{
  "num_hidden_layers": 9,
  "hidden_size": 128,
  "n_experts": 32,
  "experts_per_token": 2,
  "d_expert": 96,
  "d_shared_expert": 0,
  "hidden_act": "swiglu",
  "moe_layers": [2, 3, 4, 5, 6, 7, 8],
  "router_score": "softmax",
  "normalize_top_k": true,
  "routed_scale": 1.0,
  "balance_loss": 0.015,
  "balance_bias": false,
  "init_std_router": 0.0182,
  "lr_router": 0.00107,
  "num_attention_heads": 2,
  "num_key_value_heads": 1,
  "head_dim": 64,
  "vocab_size": 4096,
  "norm": "rmsnorm",
  "norm_place": "pre",
  "norm_eps": 1e-06,
  "positions": "rope",
  "rope_theta": 10000.0,
  "rope_fraction": 1.0,
  "qk_norm": true,
  "attn_scale": 0.125,
  "tie_word_embeddings": false,
  "parallel_block": false,
  "extras": ["capped logits"],
  "init": "normal",
  "init_std_qkv": 0.0442,
  "init_std_o": 0.0,
  "init_std_up": 0.0442,
  "init_std_down": 0.0,
  "optimizer": "soap_variant",
  "learning_rate": 0.00519,
  "lr_mult_o": 0.688,
  "beta1": 0.95,
  "beta2": 0.99,
  "lr_head": 0.00901,
  "warmup_steps": 50,
  "schedule": "wsd",
  "decay_fraction": 0.647,
  "decay_shape": "linear",
  "final_lr_fraction": 0.0,
  "batch_tokens": [32768, 65536],
  "max_seq_len": 1024,
  "doc_mask": true,
  "train_tokens": 275800000,
  "max_steps": 5720,
  "dataset": "wikipedia_en"
}
Below are experts of layer 4 (counted from 0) of a mixture-of-experts language model. Rows are named router (the router's row for the expert), gate (a neuron's input weights, with its number), up (a neuron's input weights, with its number), down (a neuron's output weights, with its number) and show model dimensions 0-127. Each number is 500 + 25 x the weight over its row's rms, rounded and kept within 0 to 999. Numbers have three digits each.
Before each expert's rows: "raises" lists some tokens whose logits its average output raises strongly, later layers aside; "gets" lists some tokens that make up at least twice as much of what it gets as of all text. This comes from a sample of Wikipedia text that the model never trained on. Tokens count by the router's weight.

# expert 11
raises: "- ", "===", "ern", "==", "ell", "\n"
gets: "\n", ")", "\n\n", "\n  ", "|---|---|---|---", "}"
router:523533483496533526549505451490518520506460465503495496523491491513487510458519499486500473530522529495517518457461520443545500481508508537550515518510469498504491478522527479533520506525445532544536509485476562513472538504514531496535523521468483459481503486484502493500493483472472493484526477497510514515527505468500482533490503478478492533507498516471490484507519546557506482464462
gate9:467530493501537481495519456454519481487492509519464518544514529510472487559549486492469519468520491478526479488510479496477496556506466518484495500463469540479498468474528508454460564451476488498496493526463473480460465531491521495521507481480519485506481510494501522501505526510519499491486510570521481481489529525489516513544514463494513509510509485489493531452518487516492478499531
up9:480506487481503461489509483495539497535477486541440499538477550514475500523506473539491518436513493521528534488494473521464506552525445519471478500513524549477504499485510533486484556486475492479501474525456483520484525503507518501505497497480532514487469546506564538523504499482505483497441495522528469522512494499471526496482477490500504527522497470499517480481485503472466488480526
down9:527499479466493517517503470529540519448472502518521491493498513549483512494470499521521498517500515510508515448486472497521490488494459495518516473501517492535463465446517514484514494507486503511524507500450499509452473537495487524480466550449503475506471469483485532444533554478496474472496527473521503507509528530510538484487469538498531486494561531535493506520513506473527522477472
gate10:501474456526522517508489475496504549502511494508482516532461486481496516467508455500501529496493513492515490488516539506545520483485581506503531433421458498492524503497495488500478548506478476472525492479496498520479518521490487524512525525491479488522462446531491487548508542518502522501512508508532510519480511507500549519538490497505523498482521502532529461536454482491498538504516
up10:494544483468519486499520538524476467523478526474509519487540502516466510569510534510498489513507478529467505503466488518489511516504476465516516569530548470486432505491495510504513460492542495471486484518512496486508465496506516477462470454529512528490522522478524538504521482500479483470513481473469495482508502463492469502471522490516482482556481517464452521479521542507494475493481
down10:465474478518486464493469534521500477503528481506505520518483481470516490465490499486474519473451477476526512536491501500571484459549475467472491501463501500513481497517474524524480514478509532484531529462485511512439531508492489502523504505499443515486494527484498492476476466510548523488525501518477518539542495494530502548511508507457540470448474527478508482474474515533475482492513
gate11:510505485482472501557524506484524511504529516495470491537484505488550467485501491484497458453502493513484524479539530494483475538560487496478481493471494448500482508480501496511520488506482522532504454489479495506436476519494535490460499469501536508491500478465482503558491513459471532520526523464505551499514550503480525516495527476520469500549506516488481458531465537513486486495513
up11:492521497515508473395494522496511497499474480535513517464505513516468529515489476467512526559488523506520478515498468519495484454452515523495506488510564495512497489495499504496523516522520470475497526495535499495543515479514457521570506512484466494515520533536509464462488488510515458505465495508493436494472459486497466490476486519463524517497515500499499499489497470478515485523480
down11:478449506475494462483499495549530534541537523520452511503514455498516477484511512513446489439505477492458515498495453487510501508519520476492476506477524480554492554515487486518490479525545511484532482501508472496502472516495498521469461510490552492460465516486492549495493511519506480523474500500519544509511572491467522523490524517501499469537492500512473505490470507481530506513486
gate12:492481493458488543493479489544545522489555487491499481478504511490447460529482527526477523543465495489516529489454458469495519529518502515500460496556488522479488494504453502502517509553478457492523484479453531514490487531483501540491524519523511499506492474507476482499517481488490501513460504476530517498478510506492508503563503483531504447512516520517504504504506474573524497487466
up12:528524540488504469475501500513518500494472467524484532521491490486528546489522492470474484491522519495484527511478527504559494483507507509519501514474485476487526533498540495487528516453490548475477530499500476459452476436543500507497482503517523511463473497482502510519482507481532542463535515478468491517555506489520486447426513504470487525512483498537510471462492487495496544505507
down12:500517484531499490530503488523477539494498548497494470506447448517498517484501513516517497488506480547495499500503511457548552530484571517514515516482494507507478495501467470475527458537440524513532512505479498472544537556498502512479462514482491484466511493513451506500521483513484504490567516523486462541512500476505499490510494490495522503487512534508455486472502495493471498485553
gate13:528537516465509468477425495499540503497448490493480465424467516483534488524479527525453501511496487479530477500514442444527513502511475487518491491512492484451548477528476470515520499514469485486494549509518480509474475449511494494510481497517476487544511509467534478518531486492484516515509502481487527468501461538512491495504535516513506484492483515517497466482503525524480490486524
up13:518513539466529490483471522509535491502467500483486460460478525460501471534470545533432511501490507496512471508493445464544509492494507500529473503519491481479546467505462493514499488497504458501514569480516525540475463468517499503505502520528483474540494507459504491530494490488510555504495494470459542490488437491504484497499520507491510474481488494506498494484500523528467479466526
down13:543550486513478513507459460537507511461418493509515517490500508490493518457483465486494506532517496548524542472512489505492467478505515481528506529499486514533492500508487481474528464492455501469551486522476474492468481525514535488493480482452515471483463512514516484495495495504488485472511496509487494542497480470473499526478476533480481523548534532527529502515533488545491530477451
gate14:484549513469477489543489499504505533506501495511464496504465440464545500507529523482468535501521498499476469489544509544504455518478457515499480485503526477493473483511472507489472505500498490479465437466487481503496518501499541519537540493484482510531515536502498542508476503487483496522529513513468485508516502525487502462500440516540504446503479518493558490476560471492533502501492
up14:486549513527514508521504476492498474489518520499476493525495471498516518475494476551467487504505507518459503504486454534525456516486484519486480494507556486526546456527494531551502537526481490516499485471470511510539496517494522446482509498504465519521499464459476534544470545504505487507537525475500442506525495521459516496452477471533457477482488526494507505482495501463498531500464
down14:511491477512478549517547486498494500469484558506490475459476464486497512497535488536526481496501506514483497518544521563512528525530461490509471549507496468501488501486510462473493502471503539490519560504518482467518548498511498497478490507498492497530485517450448533473550525519480483508486474501494530533498522494501523527537469496542527485513506463458492473503538512501463481512526
gate15:488473513512492478490473518488518491435498484484507478507515482511511459556527512485492502486476485480504534477492480509521508505514506547468478504477463495471493462487517443564509479453509489474521492500471528536480513517525469512454491469487529470483505552509526499502485493507451492481507482423501507474530475479481444496497477481508527527490476523474494547503482522512517452510498
up15:499465502508515479534493481536482516529436533527505500480510464543475520510527472509482523535463528518460543476497517481486483506489516505491444493496469488498460483479462483518463507445521518487520509475487493482553466512531515500469526476513511447523470550479476478465471464521530512483478499439498504514500504504507496482507499528466494483478541479500505508509528510514538520467517
down15:518537510492509465465521516550490544444461471512497485504487505518515454540537545503456526542528494472516507462528471463517497518507524542503488485510496496471545526499518453507516505461531517472480525520517492503459485520516489548492468518465537525479532473503507483500479502517447458489504479506527504497506487513508477503514502467550506511460502511483530521511485501531459493519488
gate16:548477500519518503499514522477492524524487482525507541473517512490528498497495547486439502422478522480499490468480502467495526538525463499539509475493482537487497456494461503470505526537519504466489495472521477522495500526467437485507495478496532509505471531477543482505511485489553488529503504483485497481484531522513453536544522479498544505486467468526523483491511490530508521472493
up16:533500498510515497473502481516510519510501482482495450436516487485520505528533519500507499464522544521495506455514498475484487490528472478500505491470484500521489478488518498438524475529500511452470485464537460485513510531494487500463519456512489484519458528490499505561509481489488474477484520452547532519535496467540449498479502488488500490504473472485521492545527465536547534511492
down16:415525497498483515502455461497492504532462472495490506502482452524501525502487516506473520520464466507480495512501550486482485491503486548490542482478493500474485538501516491510490463471461507507489508499509493499529565529512510481501500492492486542457502435547484494484484499537504513493526436464490511520516508545474490489480489498523484474491496526481528509441508502482469497538526
gate17:525487469521498495526492443471499477482515495469517518496451497465530524478527560466496479480488507518510511496552506482532444479528548464487494482530533467502498476504498533518503526531489472525521485480527510502498518472512518508433502480516532465514501478478472536528498496517496521543482551503506487513459520508484494524519494506484528505523425516509527481454512524523487501505497
up17:513480507526476492530512528543529480469488536471510496497497494516500486484433521519542554466531525534526511522498489477470478551523498557500476498520476505507526469521497505511454565505520478483496498481541492493482497522483549495506519465544472534535501467493491490477503532501533501481529480431499511505480518509488502487534517496460518483496499476537525499509471494494473501463525
down17:508506482508507532499535450532494490472462498465463544481496502479507513523500493516482517496507520498488457487517500461512501529501468493516544477482539449502527503476512502480528556464500491503532490508467478473534533532494455503502468514485505532530498505497473471571506476481509476539446511510501515469488499504486531484452505556530501482518501507525517544448475500502462482508475
gate18:498485534482506527494515505511523508477523492500497514499467481492538497502497503491473549543486518511521553466444525452524492514510508513472539506479514500559521466458490493519500530510512519515493526513507431484546485514477504496473497513488501518502532479511513488455483556509478479533463513510539495483494500531554530525474498518470532479493452459535530480500485510463526518476468
up18:487443514488534539506476502507459527516508530476484491515480515479492488558522475545506475488507496487469485462480506515469462495491448518518471510440452494505479513463508528487517451495499528467437458537532483479548505484488505509521502504468511470529474512494525490533478472471498474525480493504450468520507498510511503473532494535483481525496508508478495479539512504552511504498490
down18:457521522527454505510513513530520510496508549492542504498514480515528507495528510489507505517503500492542500508533512461523500535526504523458496483495529495470508526503499503501564486544490488461497479494504520443528534518460476511532525477517495529455496540489464451434511520525528504465529520522445473467491519492471450503468507529506515505525502482471501520503536517493482486494526
gate19:497535494510491470476483521453503503476507485514486535474486539472503518548471496501496496509489527512441523497501486478487512482530478493545506523528504526440510463490533487518505431461469482503510451509473468490492508545490464503497498531512516522460458481543482489494465524468500474503513509505525512488474545515519486532520521523482501480535524474486493481513500535519502510562448
up19:493514461511459526504487512479500482477510492517503474536491515468537506528444484490530508470544507510521508518513506512508516469480474461539513517487497478525514486482486455468438495491524523534488476492495470497487470522485477473533488485503507577509476528521485470468491454493511497519490486499458454521512488495524460500491473539456455481459469478483494510509558505519499481457494
down19:491499496500499457476523474487528504529518496480530540484496571525496477455539508470494474460467464495512479496463508544495486489504466512502533501501527541492542509532507539520492478505498514490535510510527460496524514506518536527466513456497504491488470507505463535509552494498450493506526479505488501525529548481497464508474534469457517471509524508458456504497469470509462509474517
gate20:493501494502500526512500471484520519484536489467518536524479490474509516494447503495469452494511482493510504551475501528498466530465517571503506516536496476493477509555499550447502445538519533537520522541488481490514509524527484500476505484493497538500468533513507491487475500464505508463539521506483475484498523501520501515545540534505486543501525511536465445477517523493493522505514
up20:526517538512481517498473518464475525499524508479514543450507504514526543483499486493472454496535460498499521543457486485489479538488505534502467503506506493505503500557472498517517463514471488508507488494487469500480512509552481483503488499518494489509481478536526529479465469488453464443541482524525533490535534495519512478501534480514505492526487510568423494512504477499501534506501
down20:494514526481509510536501524500473496500515470447518489524474511505495501524517491512519510491462488467484493471518518519445487454515490494456526514510504493552543503471472501497488510487526473467471504518494532541510519507481524523509557497483465476420533478554483510497460507501515504525453475472531512497525488551502478496456547459500459505492531479492522463504512512483507513510513
gate21:469526489448457503507540478500511565471542510538502490499503530503500511529528542541489521503482496486510493492479453496506455524476529497490484509502509505491493486480529479525496521492499542478493553510464499498501517516504475478460487473505489504521507501555479469542496485530444470499520495497463495465463531450478527526485516523524526516508530510490519502440497542465483459492506
up21:483545491467502493526549452466491582503536514533502491480548501511552505500513502540465492502509483503490471484533507481492479483496518457491483528512436489478527473486529498541487498478489509482460505491474490491494507494493428498470489466486507489532506522514473514513457481514445450475506477515487512495469494491498513484521475499489523490472484505513524483498514480500450505479546
down21:495504518489467508465514484482498518479522453499495503518518495472461510512502520495522466534520516486540543479510524491545574528508468491494470500481501483433500488499523515463509501493521550504500520458512546489502467509465503483522509488540466513464514480468497520452494517443501478482507491497501517526508455537543510529531492511496454526462484474518527495514529466536520497515489
gate22:523536540517511529509451483530431482470525507488489530493497520463512483499499458505486492551499460515519499488490492507480526518486492517498479460460544522506504479460509515490509503529519511517476475491457529500517486554491482476545451541489493515516499480516474479464485523518481482520524457469508468502495507480497539537541478482493484502537513467479501486450470545472478498511528
up22:512526459507523507478529470545504523532498521500520469515500505494495514497492543502487469433508511502512502500522501521491494478515472491537482535542480479487491517537517525544433478454484551462520457526547443506521505504493531527514506497505498485505517524515491552505468510468513487482452544517513498463546477469509495504537536509488496517482492492540480514527508496466521524509497
down22:463526563484508509502488497497502494493494523475496527521551488540529490493487496493508505565544505517478528536484506494481511509512502483501503476482523520508480475497435469534546480480502485485450478543481549507508516555493503487531443488507458460514522495510530497484525518492502526498542454448497523478500531525533510522518462524545502487489474519512470485472498524493499487494493
gate23:501546549488503480505443460552500484483530514472504481520513503485503508485459477528502480493488526504521498483506524477467515537502507557444530507475552482524504505485477512545510479492486461485512519509496456508505533465491488475466547529531508524482471493546446509496457524483472523503535505507514501468483486503488551512497466456527510500512519465492531519478515463492520504512493
up23:494490513490533507508500509437530488478479525480501492524521484505548476538514478465521503501487497481505534519487492546511547522492522475491481487493483505497507486527516473446537511574494495503501496481451483486488485509547539493518505453461540491522503509476508506497514466496511473490484529500483487508505495541486472525533509464428494489496448563482484463494455505509473516477510
down23:511474472505452508460470529466537527516510454484520486534508517524508512454504492496524506465514502515460466512490540471488508528462509529495482532520509511491449516504483532475507483491518506529511519484474485482492477512480492536511486514483481546508504432459461484497495506469538502498490518479503527484491535523460472456531553479535483486474524507476440524471499537510523486474494
gate24:459525537569459544481463475504485497484495476496495504491497519503492471499513440527485485511488524518549488493499473482513499508528524494484488540525462498484465469501487513534488508494515520470475491517488472499555510529444530463519519504486547523513525520522429510454485508468505553500504523505512474486508495533468525492536491522504512471480490511536481503495529496520549509522495
up24:511493504502518488484486511476513459474511466513505517485480425537499496482512477485472439471497532472503504472571548466449462489505463473515524494495497485473491463494504507435515490450504494505476542486486541513489517512518508496482494460518494497535464471481497471485527480493554458510510509493508496512500505484502504507492517527473481578474498513488492501509529482500484484514532
down24:524490514481497522466508508449550496470429498509489492522495520481459509493493494495490494518464462462478488496489542487509495517547500477535494494467539500501501467536511498523533516537500477509537488498501513501497522494475473515481497469541518499482481531479496528524555480529518498488532498483507491534517511490539487495428485460510480541523516494522446502507490482516520576465503
gate25:566526505520485507504474460508501495479514470512454550524541528469448506517497529504517505543511515501511431488459500484518525521495435522462527440544519518512517511491492512453524499501493504490530477517487484534479476483503501498498516506487503462474514446489498493466502485500505486467469493462524509452509508510517526506530503486504482512551502460538511477506510513496508507541515
up25:541499506548454490482469475478487469525499474517446559536523517436473516535505519533522528526524533495495504501481513494516512512517477480468517474563493485527471507502480506481476503501489518511527474511487484521492445483502559475475525471502543531500486487506516520487493512490474524479485505468504499486496486512533552479504498464500535530535512478544538499541525497506521496501533
down25:441510476448517454486532482492502535499527505522511508510461481523532439494570522509500474442522496472473476473449471513500483502497528518499478492548489544469502507485506496515489473518499513507521499510503520476508481528535521478478516481519460505518531476478486513512513531488535483443518457527494511520495501467473473504488440535526495488515506487466467500500504493521509494478470
gate26:502467503483529538549465547529466488472557515501494516492520515511448472504497487505486484497503533513460494538467488507484530518512477537495576483494459477552443493486462482486483507473515525498508494483487514502535513482502535452508481495476500483506497466500477462513492501497497498455525465512468477502483466494491526537485474508535498503492476481517538508547502508451534505497479
up26:505529463463475467469515479484550488514473520462487473483506512539532528479513500507502452487529482498560502474544533523528439510513523469487505502523538473474518479469519529533510486520504492510497506525508452458477511505509457539474511493491551519544507551491523532483514523507520513515497515510494498526505500520479495457489502484463536472497525488463501472459502457513517502506519
down26:463491484483491508568464549513492504508481533516489485522510493483522492461499511528491457487514544512461485519475511495489496524481476519519513490542496488581425494476488499523483518485508509502434479536500521512532520496506493500499482528479482465490464492478466493537493514555459563504520469509502539513523499506503506512497494499501488498467486479504489480493495522445521515470469
gate27:539471443539481557532489507512470525480479514497475517463525477522488525468507489491559499493481479505532471482559494488460489522506501519464503496503533549483543503495526510489513482439471526513509473452515511445529497452486490495470471486502483490491485509514495474471513535535522497483537465493492505471499465544519526465496499527523480516512482489516476506532476508491513506509475
up27:474481482507497517504509501469484490518467478464438525495550501516493529491557532493508532515532498489514521479521463509496530473500452465488464466522528507518509488505474523484504502534505513516513493453509489492489479450452483471490503485445452496477537477475518504487531474464507494547456491523511546506523510509517476490552540501534480520511519500464495496518516519550506531507514
down27:508483535517493471489492536492533506502513489489572541490478498508511503463534483526476518495508500546502468516475525478479456500488498463457515466526475557495476530522510473502504505518466505471476498469463489436502511488501466554522462475456510561531512497464496506485518493459495517454468502516491477506530522527535491490510495520469518517504482533517484542487507477500500511492525
gate28:504522464538466527492484528485494462481516483475496498503461499474447500502510500459500506496485488475505488483545464494534502523475496540488512539480533532481512448472464455514486479482528464509498494500468517472491513502493494536534459447478474479548485526468528514484543511474475473480499529503485505482483494519516519456521520484492512502474506527500493513562491490481559452464504
up28:462483516527478499468499483530475510509493450480513470507471476453487455474546524468508547504496480518516505495495472484523521495465483491490525519513527511509523493508467431524476515486507490509529502480505534517493461479489505500523501461495519485550437472487523470491562524501479505481463498491492511486445517510510493486558497452462524521505509532522486497522521520464536482516506
down28:518496513506535503458491469508488516502463502506525510482503493511547510515477473470531489488489460504519484502489527488504480470460531485527509501454486494531531531502467464514511531545460486520528556494531491532510475486470499476481495488477496481470511493493502515504493553547512484505459509491495516522524522491495540506504518513483555496457543532475426531533530514482507559523480
gate29:484536529524448520495540484478489509483500520494496502520502502472451491440514526505469488561486512509456480510470518515496460510475477469452495506515523501498493495486526503490477506497502515444522477449481500493507513530517528540493531518505559479494548485525500489467492510537468477470512493533501497530453520500471529492488537488528507512547528498474494479474492444499522477464515
up29:467495498486462500533568472505491509514521469476481455516490514517476489464525514549467469546486489527495484531480500511505502505466516489466539484493509504493517532494541492502468506504514514452482493468499512519502505490531542550471519522516539530494525500536501491474478499531508491454490474504492510531476505474508513490474563486502525526546505464487488466472519425513532488480523
down29:487448477494495464490546462465498533525496478489503538459524443496475480504523465477519474511497496529530492479458497492486504450486523530519522475515530485502535531487555491550478520506467499545528517476492481513492484542489506474516470484484501515493568503459528490552477487460517466511513507530475494482468485530519511492491519483480487533504478508543499502503478495481485474486533
gate30:513476521507489578508501508483543500505500536530500471491506499483505499495427493517521518485453508523497492506450537482520491548477506505499509466511493534537482445484524446487468513496510527490541505467418485541510496542444496510527504459503503494518490473485503477464485493514500491489523510471506508556501529495526507539479515479532512504517517507497531503512502492486506489518535
up30:475479506475509450488485504501458495519525458460489522452513500529475509494530530476489492529533518486503528491512488493476477458502485488478508520486492492509517553466502507504523490531501474519492483508554497439478507455525517496468518546473498531482545506527507509525516500487466473517477534569505491485498451500499518472526464530500505560471497502479482508507538462512543534504494
down30:482540529482526539554476480506555504500497502540536521515540474542548485504477483487497486481486519529519499511505497472522543526534511513493505471506535527501525490477462496502476500466489516504479482463469526478485516524485505495537469470536496491460430484483467494508475485509469476481517472521468526492520556495489527471495489515509544522484514537517531468499471500544474510531504
gate31:525527538530479519530517483489507524511476501545480491498477494496502506504527493514504520446502456512515534504517495506471539472462531514492453495490486508485486487585476473530496493462517509512477503464465482487473532486513526509500525458512511508496450544483502499472516482483506501465529543538519525483507470518517490410501477486501479470532491485504534501532495524462528517509503
up31:503499536525504483523498431501513493514476490517508482465458506504509501548528490552500517483509509521542515504526496496505540450488532489485473533514512487474481502563477482514488489494530511521468477502489474473481529482513532466489487445500487501475467533490476501485534462460503512530528530516484496516482460546527448477486508484453491485541479467513545503518480473482519540496499
down31:467504533452483553515467519518505523484445478499504532474482503506539492493533503474509514507458489461501506463471502477484507503514483494528462481489486483495504517530535477489509487542480490487460444528496522500483536533473476494486480470516512485519521588503519532491518507538503523511490481492493507488503515488505520511532471475495554509507435496524520504485553534496475491510545
gate32:517482479542539530491469462518463504504517491455496534534523489473527527465489499506543511495481525489494536489511489549547520514519500515524496506494506493487553512516485480507495547480499497507510485488512520469539475529475452522486506465517472499520479532483497484455520476511530497506442436474494463474538480517517491491531544508546501522526502470531512478500530470484535492519472
up32:522480465546510524529472456493482499514515497465469527558506508462504503478503509486546508485466519480465520489489477554525535536520494502556491501486487541504521467474499463499503550492476530520526517495523536503535469540503470496482503454550486528517498485489457497483517498513526512519441463460466469474505483502492521507553490501523493514498484500522519491481481483500529505517480
down32:493498485455523470465491497447495512509494484453467475497507549520489487507541500495487482505498502467447498486524529477515508467522517476510490505491533458460489510537533484480527477508531527477488448520471485519502475471512460456485503442478531485505476498493517496492511513533495501489532467534459504469439486463474498483497518537482478491510544508543516505493458539518478492489472
gate33:515533503468507549504532516484468462485533508509475528504544463510500500485479485517510441503504521488488489513501528489511503490489503480524539462518497505551478492428485467456481515528507511531478557478508541479473481524501481513511503453487496454519495527502512505513510469526521513489493470529502529533525513501568524485495511486526462511500492521467491491442498487499556482531494
up33:502510503446497515495527489487472473453544496526479528490479511503486525499457492493548460526488509447496502543451515466510499533490490462506500500487466509521466503451461481487467511517509498543471556472525503486484492513498533493545479464517518517526479526537524506517529515488546497484495475522512553525540490501529536499510506525507483500519477509476465509479510529509551489532486
down33:488512525517507469437475488522486503476488530491502527512521494517502485536526504473489508490487480493474502527528501465499478422524444450487509514447525515455471518532484519492502465493537517450483496502517508513473539495507503475498548509478488542470458483464473504524474477487476482513462544504512470496471500514499460485461462463490531492501506504519513528500514488504535452505506
gate34:530501439467534498466487458531523501493508486474508499542499474457475533492528508474483498513480501467452482482511485477518503507470497474492552477487485515515514507497531502499471466481527500530535535519513482460513460485520469532497453512537507511559486479533506492495521523502493487542498503436466517520498509515563535478530517494481522484512529471485524489525482495538479508471525
up34:477529495536490525535502525498474476514512525510535503500506511475510452566488506524460526484488478475495488457492514517509489509504503461523422494483488489515529495512523481474497461522462467505475500479526527505464488528500519471507498514507524491500516492494535568496492464499515518505493503593483490505484511502479525503465491481498459495500475526479517518484481554469475447529482
down34:481459494511526488488488529476500529536511507454469495470519496478526489527508475513479503464474493567533528483469529464501477503459508549477525495489486490498542531544534496500515564462478498554518503465500507454508482505506518484511510499504500449525526524510462506488476530471525542494543535473471506459542512499513476481523514485512470514508514496500513505511485492491559487492490
gate35:484493515494516499545498527494508488488502486510516494499552535490563508518507521509510471512471474494491471501467532460531517510515493482469510508500505502480468472475418575504504474477497476474499520519450507497546506511533507491490492520506515485468496517507517469510502461454504531454507468529507532514512523519476574509523515468470517505533489483506486512496444500475508506537530
up35:493501488473486506457469486507529487494510490516547412544500462540532496518471506479506502486518466494472518470524521502509502497472476507528509532479481522509476525485455479547491527500524520517513504501509479503503508472504496521522496471527525503467550534489493485453505476538506523484515474467509509504524505486507493505519467467492486481489495538459509455466471450443540449476496
down35:479579483525501527524503498466450483501500550513456538476506481514518522499499528564490539511476439511496486529538506540485478500484514522502485492486506496494486495526484544490482480508530462525502508531524497488530564468537509510503522475520483518497464484519460532513505485523469493518507520529477536488511485528523491466508494502509501492492495472510470465488511519488551467497547
gate36:504510514482546472490510492521497467484490503522491493504508523528510559506488478534533505548447495519486509529489493526531532504515491514532455521503509495515486479496516517485470514482488485507404493464495513474433509490527550534481494522554496510504492468501511479528540549522506531477507486457532514488516495535553496490499508519457515518496486480499541510516475494479496539493504
up36:487517512513512542477494516488481504515529486483468530477493488523473505506487529482473503539494506458493512473445469499504500554485489562505508495496483483502516539474470445489501549485496528458522515473508476506534485507488475558512489521534471508502459502520467530468505490476512541517462522423504504487487487471478490559523465508464497499497528494512498459511498472503518489465525
down36:493501500451521508482445489504486476502539496486491497502472451482450460501507514524494488473505454519474494469435518506481510538520499531486555517530474508462486514507475467509495500520499514542450491536559540512516474517531509489482485504505480508485514494506458492548463508480482485481498460498512532496494488531513521531529509495515482499480494517437458473522517497487478539465512
gate37:505499504509497519478455463487506469481541474531529485480543495512471505474508468498505487523527507485540519505487484509474512517492482511436491512471526508503478508452466500495499459509511451546482481497484488506477515498455490545512564517480508527530492484510522459529508486459481438537497492516486523484493466486507496498492524476486489457461556545477511510507546465466506501495529
up37:537563489531510521491531517514486504471492469528492467528472501504539497523484493483456540518527486463470503493561526505462496510516518518516518484511521514542494471523486494499470474515511550479507485516482504458528484489478478511464495494480484503494482540482521527541525485493491478544491544519527487489517497449478470487498479544517433505498484538487506515499493442483542474501469
down37:512516506513534514504477481527495526488514486498514450563517530534524508502508472499501496534509466478514486482489443509465532507489507507471518493527468443495541464478504475523495498525507471481523486498475494488493483481483468523480501469519489496581479499558507517472489488499507473530516451466523482503404500479515485485473489487509450529470523488511490527482494493508513512492499
gate38:488482481503470496524478541477522516464556476485478526490516491496488553501512544471499523520478488484474525533494524526470486514507492480557483522522501479481517479527505492471487513500497512499503550468531515511530523469500573471516530488535545525477507501460481502496513528487503479481476503483503534453479498502522547552568504477469500503520517452502516499471485480476493534502490
up38:501471483478495553501534488467508551484476529514486517511465520509522500486513498496490487486513462474577468458526556459492446498520488507491490519482487527494496468525486519487510509492485502525504482496519536494539525515494543474520515508540502521505547494493511500511516524495475490451488531517485544502480480475496489513529480445466504507488477547507481468514456491473457550533492
down38:555526495502492508528511500520533446514468481538511483472526495499468497511496483464516488485540508481496495542502483505511529540529501503474511510487474497477540547528505453540531533531454481519539538515454479537478473518545471547489458492499500507457503474479517480508503506457524479489506513531501490501512534490483542506478476509500493514463511558484482487495462490513484463531494
gate39:474480488479497506563516507517506544455481511521539507479518461521481505501543548548547535503505483511514509511466506495531482509515528461522516505518489503483536445469527518511464471503550461496526523494508532474493486462530497517507511488491507509496469500510534486478510510502490486508574464514503464472529523522495482487544470462501552467526480493500495499525482538503531507494518
up39:504480501519521554509558507482499546509511484529518500503494469494463485484515515514535483506507494495534472456516476511507503529501503505480498476528495523485504490520517494532468472495542519517518489482498463465514511447492458507481527521455461454523521460504547511502507544499537473500520491490499475515517529510495468509552503503462485490483490535512496510571486528418502467492502
down39:479515475476434512510491533531470505518513520493469549498508525531490496518508473554503524488472502513521515457469466479485467468504508533451540492474505481498500487465483519468481515491495491544438518487498479499490513487521514502542469535525500520506477481471499486506451509484477506501466489493473507520491496510514524483497492512467509512490519423504483476449512531518526501559547
gate40:534495526497509527517506454496528508492505488509466512485489507537457494469486494533499473517479491549474473503466477509511508509475520542500516497466514534468494501450502520463468538547522516546546563530490506489529517486473541457483525500538473499486468459500499475506499485558546552533481520479505491483496509480501535480519486524533491517496475516506505513529480513504517502545476
up40:468495470527486470485478532513497479524514529489490472504484483486527518504533474470500498476514490466503501490476522495498443496527474485468476447504491414528502510521528491527493470487508474478486447516538496519450512540492448525498511488451522516469522520466484536522499514471483481498525483533487477524498515509500455501479534524490544484478521512479505500449504457536519486489523
down40:533545497507492552531492515488513445509437488519527520504524504495477500479468538535541505488472525511490489470451510472506558437460525502472478508487481499524522476539514543525522491471457519478508486506459486529523507500519500524521495474512479497499501502485487495514500489484486469526490517467476548483504502555513545499540472514479521502479520539512459465512499486517475502499503
gate41:532529476505483492547466517523458494443514521518492564509465464523451497486479486504493552509508500523453497465513499535453490508510498531470491532528503506496505510492469499486520505508472519479513479443526504475538474509468521531528494494497465480525509523469472510532516499556491524493517535462522512488486501475471509538497477428501511478487535499490523501506510501457516506489477
up41:523532481517484526546466519535478506477541498504492569482462493529484497494453481484488516508552526541477510483518500513450443483499446526478485489486486521500477475468480482490528493518452550511486503458533507464518484530431529489496515482514453489529539495480502493499487516539508509504503498478507499517487503474506497506504499446485484483519511465484484500531498497466516493465481
down41:457561542472512491476556525534509516473417509525480473488535484535479484511493543498496456500470536508485536498500505503486539522499514505478482515484469442514494481507509504525480498493538498482502496474488502559513535532455498513493495509470500527510534503460525446462521483499489493547466497501523524499485499502537520476531484537507503495483505491510512475511504473516474493515470
gate42:477467531524525564487453492491478514481525498522528491492519525503495535533491521475517512489511515526522508474534473481490480496545476484518492496438509491522518480480474512532468465462494537509510491469485553527521482456492480524524506482479466499495496557537544524502526521501492555515522489500492503465509504521536530491566503516459476489486502522477490507490492541469474506474476
up42:514536481504516466476536532463478508476499511507480468504491476511487474485509511515464474494513452492521507527497491537511520512506539552485500496511522500478526525527505475438539492498491477497454476536536499462477527524510494462515487518553531541535490482493485499532468499552510504496521540465497468528493491497504409493457475530505479485485484505514520490525483464531489489503496
down42:492457485497494495473488489500510507461519451490467449489510552460491509505520486511511527480509552498488524516501517524496489512504490490526486567494499485550535488507516487520474537514519503491436488548504489533520459456519496520498475485474512489466521560529519504495507482513476478475525497510531467477510479493483508514535495477507524495506515455511490507485489500509435535451444